python train.py --num_hidden_layers=9 --n_experts=48 --d_shared_expert=64 --hidden_act="swiglu" --moe_layers=[0, 1, 2, 3, 4, 5, 6, 7, 8] --router_cosine_scale=14.0
Below are experts of layer 3 (counted from 0) of a mixture-of-experts language model. Rows are named router (the router's row for the expert), gate (a neuron's input weights, with its number), up (a neuron's input weights, with its number), down (a neuron's output weights, with its number) and show model dimensions 0-159. Each number is 128 + 32 x the weight over its row's rms, rounded and kept within 0 to 255.
After each expert's rows: a language model's description of what the expert responds to; "comes after" lists some tokens at least twice as common just before its tokens as in all text. This comes from a sample of Wikipedia text that the model never trained on. Tokens count by the router's weight.

# expert 39
router [124  74 118 169  99 110 114  74 103  51  44 174 101 111 103 137 134 129  60 148 175 129 117 107 147 176 124 107 146 178  90  70 127 158 114 118 168 126 123 177 120 177 196 129  77  95 192 131 104 119  82 179 125 145 172 118 129  92 149 180 120 134 156  79 158 118 134  97  87 134 133 116  87 145  61 154 143 110  77  68 173  76  82 141 104 196 168 125 138 157 166 140  98  91  82 193 188 121 149  81 114 111 113 121  92 148 134  91 184 150 160 123 100 134 117 148 117 116 118 154 135 101 155 143  92 171 133 146 149 151  75 159 112 147 126 148 157 156 131 141  79 148 145  97 166 125 127 154 135 148 122 161 153 162 129 106 110 116 122 121]
gate0 [ 90 143 117 127 152 144  79 127 108 126 172 118 120 173 170 106  97  92 140 125 141 169 150 118 108 110 143 164 112 138 143 106 183 153 117 113 154 109  54 168 107 132 173  96 121 114 132 148  76  91  98 167  90 107 129 142 129 102 199 151  33  97  94 138  96 149 135 116 125 109 164  87 131 130 121  68  82  92 184 183 140  85 122 102 119 133 127  93 162 178 100 153 106 163 168 143 137 123  92  90 121 149 153 181 119  92 121 159 143  74 120 103 136  68 126 164 149 121 101  92 125 158 162 169 146 104 145 171 203 116 153  91  95 116 150 134  96 150 109 148 105 184 182 127 218  97 101 101  79 172 117 137 124 180 168  86 141 150  77 104]
up0 [175 132 136 155  86 137 140 109  97 174 142 148 143 135  92 158 114 170  77 107 120  53   0 170 148 171 141 118 148 103 104  42 159 142  98 173  85 122 171 148 106 135 159 124 112 105  96 127 109 164 131 152  71 103 150 141 141 111 114 165 100 105  81  80 136 118 121 136 184 143 130 105 159  96 178 139 156  92  77 109 124 150 129 133 182 136 128  81 137 147 133 155 137  64 103 141 175 146 100 110  98 126 148  90 136 161 129  61 148 130 168 118 143 144 123  87 135 105  84 145 137 136 136 120 111 112  86 112 133 138 115 100 193 108 156 157 130 114 154  90 100 110 156  48 183 113 106 127 112 186 139 144  93 162 120  63 168  89  94 116]
down0 [178  96  75 133  98 138 153 139 143 133  92 140 101 122 141 130 120 108 192 123 151 186  55 105 212 120 106 102 121 123 116 151 158 154 131 134  98 148 142 181 125  87  67 130 129 128 131  28 111 172  92 119 121  95  55  70  89 125  96 134 132 162 174  93 113 157 128 144 120 137 134 165 108 160 156 137 144  85 174 135  77 149 135 157 156  92  95 134 158 149 153 199 202  95 148 123 152 150  87 150 140 114 163 123 168 123 128 129 120 142  48 152 133 207 181 147 115 149 173 126 155 126 156 134  86 125 137 120 150 125 121 142 175 145 135 115 190 130 144 151  87  68 126 136 122 164  91  69 114 127 145 124  95 134 130 166  62 117 109 151]
List and credit separators. Semicolons, dashes and pipes separating names in credits and lists, like Directed by, Starring, awards, plus sentence-ending ")." and quotes.
comes after: "\n", ")", " ", "\"", "1", "\n "

# expert 17
router [150  82 110  88 124  83 126 162  81  20 130  96 144 148 121  83 123 155 130 150 144 113 110  64 159 165 159 107  98  95 158 127 173 106  89 143 180  89  90 120 103 170 128 140 107  96 140 156  98 117 165 203 118 116 202 143 139 111 122 135 115 128  79 104 134  65 133 109  91 113 128 161 120 132 151  54 111 131   0 181 143 103 120 144 120 149 102 108 105 170 172 146 100  82 134 156 145 114 146 133 139 134 159 149 120 133 123  87 121 129 165 120 149  93 132  70  77 157 126 133 129 114 122 130  95 235 119 158  80 151 113 108 112 107 129 114 140 145 132 109 119 151 144  97 139 134 157  67 132 156  95 146 115 106 103  90 142 148 122 140]
gate0 [119 144 132 131 166 124 137 160 129  83 150 144 127  93 101 152 119  93 192  93 167  94 103  75 171 113 118  89 141 121 149 158  94 170 169 106  99 151 115 151 169 110 141  62 106 128 184 168 125 114 124 138 148 168 161 154 180  98 151  69 157 107 166 117 128  64 146 145 160 152 132  93  93 175 115 102  98  90  96  81  78 119 122 103 122 130 105  71 142 132  99 133 148 122 109 137 178 125 146  65 120 111 194 127  79  53 157 128 168 117 126 122 193 119 140  95  97 123 141 200  78 105  81 142 137 165 150 128 133 115 104 104 140 169  51 127 101 104  84  84 121 163 194 141 106 124 168 141  92 203 104 176 154 161 170 151 126 138 139 129]
up0 [144 105 150 142 135 130  92 155 115 136 129 138 197 142 162 165 105  99 180 148 160 132  97 129 112 116 107 132 137 101 158  92 140  94 102 124 114  93 122 145 174 152 132 126 154 170 107 156  74 151 113  74 140 138 145  74 118 146 116 124 171 125 103  58 116 115 119 168 161 150 131 184 136 150 104 113 102  79 165 147 124  82 132 172  92 106 174 104  96 139 198 190 154 164 134 134 130 192 228  60 135 101 153 105 151 114  72 146 158 101 140 125 112 153 111 103 122  65 204 159 119 165  82 120  61 108 133 129 127  53 101  80 102 151  89 117 121 103  86 143  71 160 138 123  92 217 113 125 137 104 134 158 141 157 118 127 119 149 144  94]
down0 [179 136 147  84 144  98 119 154  62 153 213 121 104 108 125  64 139 138 163 112 117  59 112 133 123 126 161 119 152 169 136 112 160  64 109 157  96 114 150 114 113  74 150 113  98  98 178 130 103  79 125  95  88 156 108 152 185 119 161  78 125  68 104 104 147  93 148 129 151 130 117 124 132 202 110 113 101 177 156 171 110  60 109 115 117 113 139 126 117 107 154 108  46 114 127  94 113 128 142 152 120 150 141 134 154 100 129 188 150 154 141 151 115 140  83 168 174 169 155 150  95 132 124 135 110 110 140 177 209 124 179 158  81 163  98 108  91 149 144 184  93 114 114 136 147 126  81  79 128 147 167 135  52 146 108 121 200 106 108 113]
Table and stat numbers. Numbers, pipes and closing parentheses inside tables, scores and measurements, such as 2,306 ft), score 2–3, table cells like 1 |.
comes after: " |", "–", ".", "|", " (", ":"

# expert 4
router [131 134 127 131 101 112 137  67 142  89  48 117  97  74 101 148 161 143  51 140 165  99  88 104 132 214 176 103 131 126  73 120 163 128  69  87 154 117 168 159 119 190 167 149  78  96 133 144  85 134 132 174  97 137 173 119 169 110 134 133 109 137 168  91  95 127 156  68 110 136 140 130  96 120  80 141 136 124  69 150 178 105  81 157 126 217 148 135 132 164 176 114 106 136  81 154 152 111 163  93 118 145  99 115 121 137 101  80 193 129 166 107 128 126 141 151 164 142 104 168 106  95 142 128  50 174 133 136 111 111 113 123  95 124  95 169 171 132 120 139  86 174 180 111 176 159  97 124 138 164  90 155 128 123 142 121 125 110  75 121]
gate0 [160 149 169 116  90 125 107 173 109  86 169 106 137 111 100 133  81 198 134  82  97  90 138  94 162 137 110 113 154 115 211 159 171 100 199 177 110 124 172 118 130 145 165  95 139 133 156 118 181  96 101 135 102 128 112 117 145 154  59 143 115 102  70 119  82 177 201  66  62  88 122 114 111 195 115 101 107 159 132 156 156 156  94 138 160 158 162 142  84 128 142 104  59 123  84  99 125 113 142 133 117 147 173  86 124 134 143 155 126 114 135 156 190 143 126 173 135 117 196 156 150  88 125 118 163 137 174 143  89 127 119 191 134 162  82 176 144 110 164 104  69 155  97 111  97 110 104 156  91 140 132 115 130  97 123 140 116 141  87 151]
up0 [163 156  96 156 122 175 141 128 108  58 221 148 163 118 114  89 121 125 130 105 123 164 147 141 128 141 185  88 119 115 159  95 132 155 112 114  83 153 134 178 110 151 184 191 121 135 115 147 141 143 110 119 146 151 192 128 110 123 103 117  99 140 131 155 159 160  95 125 144 145 186 152 143  95 107 167 152 104 162 139  78 126 116 145  41 130 105 126 130 134 184 159 190 183 151 155 163  93 101 114  93  95  76  87 139  93 132 181 140 202 118 120 131 136 132  74 125 173 119  93 156 161 105  98 110 129 124 179 103 108 115  48 135  88 131 157  74 137 148 153 136 141  98 114 137 107 125 160  96 146  74 117 205 199 180  80 130 130 141 131]
down0 [137 165 113 120  69 103 110 116 146 170 107 127 168  99 108 165  86 164 103 135 125  49 128 140 123 117 160 144 157 108 118 112 167 191  90 184 127 182 123 112 142 114 150 153 103 170 109 165 114 226  53  97 135 102 118 116 125 145 116 158 165 133  89 111 125 156 135 149  92 107 107  97 113  68  79 176 150 114  79 121 151 127 155 131 145 156 170 115 212 110  83 130 181 171 139 109 154 150 123 125 152 150  58 133  80 153 125  70 127  98 126 124 144  69 159  91 141  99  99 139 118 146 155 131  86 131 141  99 115 116 138  94 105  97 214 125 117 205  72 162  92  93 129  97 173 140 112 109 112 150  94 119 100 126 124  72  88 138 113 101]
Table cell separators. Pipe separators between cells in data tables, plus colons and semicolons after field labels, as in Engine: and Space | 2000.
comes after: "\n", ")", " ", "\"", "1", "2"

# expert 7
router [148  78 149 172 110 125 144  83 130  75  91 143  97 115 113 124 133 105 164 140 175 174  84  89  88 153 126 143 133 139  98 130 185 168 109  96 171  97 130 147 136 182 170 107 107  99 140 150  81 122 177 154  76 152 163  82 155 107 123 166  78 150 149 110 173 114 109 114  95 139 177 138 113 107  78 180 146 154  67 114 144 103 103 141 111 165 156  87 118 159 143 125 116 157  88 169 137 129 166  58  94 122 125 178  73 145 109  80 198 158 167  79 133  95 103 159 187 154 111 106 128 107 188 146 115 213 134 148 129 163 114 167 115 143 101 142 162 155 137 162  98 136 152 125 152  93 113 112 132 157 123 100 173 171 102  43 173 105 124 108]
gate0 [136  41 142 116  80 108 149 108 127  64 152 181  98  99  71 139 126 164 196 152 113 154  91 141 171  83 160 172  74 141  88 102  96 135 160 138 108  95 123 177 113  98 146 166 110 152  93 111 135  97 121 117 119 146 121 104 125 145 115 138  98 187  79 188 184 139  97 120 167 119 145 173 114 121 101 135 177 106 165 170 154 125 157 122  74 162 157 113 166 156  63 139 107  71 116 202 154 125 188  95  55 111 145 137 117 148 117 134 153 145 122 109 110 136 121 105 147 112 135 121  99 120 162 186 131 147 115 112 154 106 130 195 116 158 137  89 125 133 158 183 171  63 113 107 143 125  98 159 119 155 147 113  88  59 111  93 166 105 117 177]
up0 [ 99 123 121  79 135 140  68 169 136 179 155 128 215 195 172 119 124  93 146 158 115  50 164 181  83 141  87 154 149 151 152 180 139 158 123 127 116 162 134  86 133  55  66 159 139 116 122 117 168 114 126 106 129 127  44 131 109  96  88 106 139 113 148  89 200 142 203 133 141  97  94  84 153 134 121 142  72 145 191 105 103 155 158 151  99 106 127 141 121 132 121 153  92 115 126  96 117 138  74 163 187  72  98  80 122 151 157 176 101 165 149 135 150 176 143 101 148 134 124 119 116 125  93 136 128 102 102  81 130 177 130 156 127 140 123 109 105 138 129  72 103 155  94  89 160 158 130 130  89 156  93 170 147 103 142 166 137 181 148 114]
down0 [119 109 168 132 119  58 155 102 139  38 141 142 103 133 197 163 166 136 189 165 104 150  82 184 169 107 129 223 132  90 122 113 114  96  95 140 121 154 111 115  56 145 130 159 101 117 102  84  83 154 132 149 107 174 140  84 129 149 154 158 109  71 150 163 130 106 123 154 123 117 144 134  89 102 142  94 130 151 133 201 110  95 189 128  79 150 159 112 139 176  64  81 136 160 106 154 110 141 158  94  88  86 138 120  99  75 169 106 166  94 161  90 122 107 167 168 107 115  98 157 147  93 154 163 194 105 140 144 173 124 143 106 115 123 162 124  87 132 121 199  93 103 120 105 155 119  99 152 162 143 130  78 140 128  82 128 121 107 129 117]
First names, table pipes. Common given names such as John, William, George, Bill, Los/San place starts, and row-starting pipes, dashes or equals signs in sports tables.
comes after: "\n", ")", " by", "\"", "\n ", " MF"

# expert 37
router [125  48 123  59 102 136 157  59  84  61  62  75  86 141 152 103 128 223  91 179 146 104 119 101 105 121 136 131 113 159 129 137 140 164  98 112 110 109  95 162  93 127 150 146  87  97 126 114 147 169 133 184 134 113 146 152 128 110 141 194 163 120 113 125 182  61 165 125 100  97 168 115 126 127 142  98 160 104  72 205 149  95 123 186  97 136  90  75 109 119 168 140  88 124 156 135 191 102 104  93 121  97 139 129 137 161 137 117 157 134 185  74 128 142 140  86  93 152  88 152  79 123 133 159  96 174 113 126 122  99  96 178 131 172  86 152 169 161  98 142 109 121 141 114 138 101 123  97 135 164 133 128 115 136 172  95 111  83 134 127]
gate0 [ 88 181 121 109 134 135  82 109 157 122 151 186 133 116 100  38  97 119 160 111 137 168  62  90 160 116 112 106 104 120 127 132  76 130  98 100 182 121 136 155  93  87 145 189 105  86 103  99 114 123 184 109 142 103  74  80 149 132 117 171  99  94 151 174 250 142  88 141 105 187 122  77 133 128 142 153 156  84 112  99 141  74 129 145 108 162 162 176 117 116 116 168  90 145 138 156  99 141  96 107 132 129 134  84  76 150  71 109 123 135 142 156 134 167 114 120 130 169 162 108  61 106 116 161 101  94 114 118 141 164 137 168 103  75 154 172 135 171  86 164 140 154 119 113 123 101 128 121 146 129  85 140 151 177 122  92 101 101 156  74]
up0 [101 104 178 145  82 153 144 158 153 162 155  83 118 168 172 131 102 155 120 128  98  92 118 170 104 164 141 121 137 149 163 150 178 156  95 182 238 174 103  78 119 102 114 129 161 138 111 125 158 135 103 132 133 161 132 119  65 166 109  85 120 152 200 100 102 128 144 150 132 157 144 111 107 181 140  84 121 146 180 121 150 195 153 106 135  98 181 104 120 209 132 124  97 124 141  85 182 116 131 142 134  93 103 114 164 160 137 151 146 127  84  92 110 115 184 168 104  96 166 137 132 154 129  38 124 128 140 117 141  75 169 122 130 179 116 115 128 163 195  77 150 148 162 157 123  75  81 110 104  90  83 165 137  87 129 127 106 144 126 164]
down0 [145 164 103 154 187 160 107 167 145 160 114 107 110  38 131 159  83 110 103 124 127 141 139 100 116 165 131  85 111  96 111 158  67 144  99 138  93 100  93 130 136 181  76 166  91 117 104 171 167 177  58 107  64 177 169 153 125 125 140 114  92 122 107 108 176  65 132 114  52 148 100 142  73 128 122  96 139 128 142 143 132 166 143 101 204 131 104 109 138 158 149  69  85  88 106 136 133  93  51  70 134 115 180 149 121  99 136 105 120 151  78 130  84 177 146 148  68 122 145 156 123 131 149 102 104 152 135 130  42  58 136 153 124 100 104 102 141 127 128 102 114 142 135 131  95 160  77 140 146 100 142 147 151 122  90 127 103 122 121  96]
Years and table headers. Four-digit years in citations, taxonomy entries and tables, such as Durante, 2009 or (2001), plus words like States, Republic, Republican.
comes after: " in", ",", "–", " (", "19", " 18"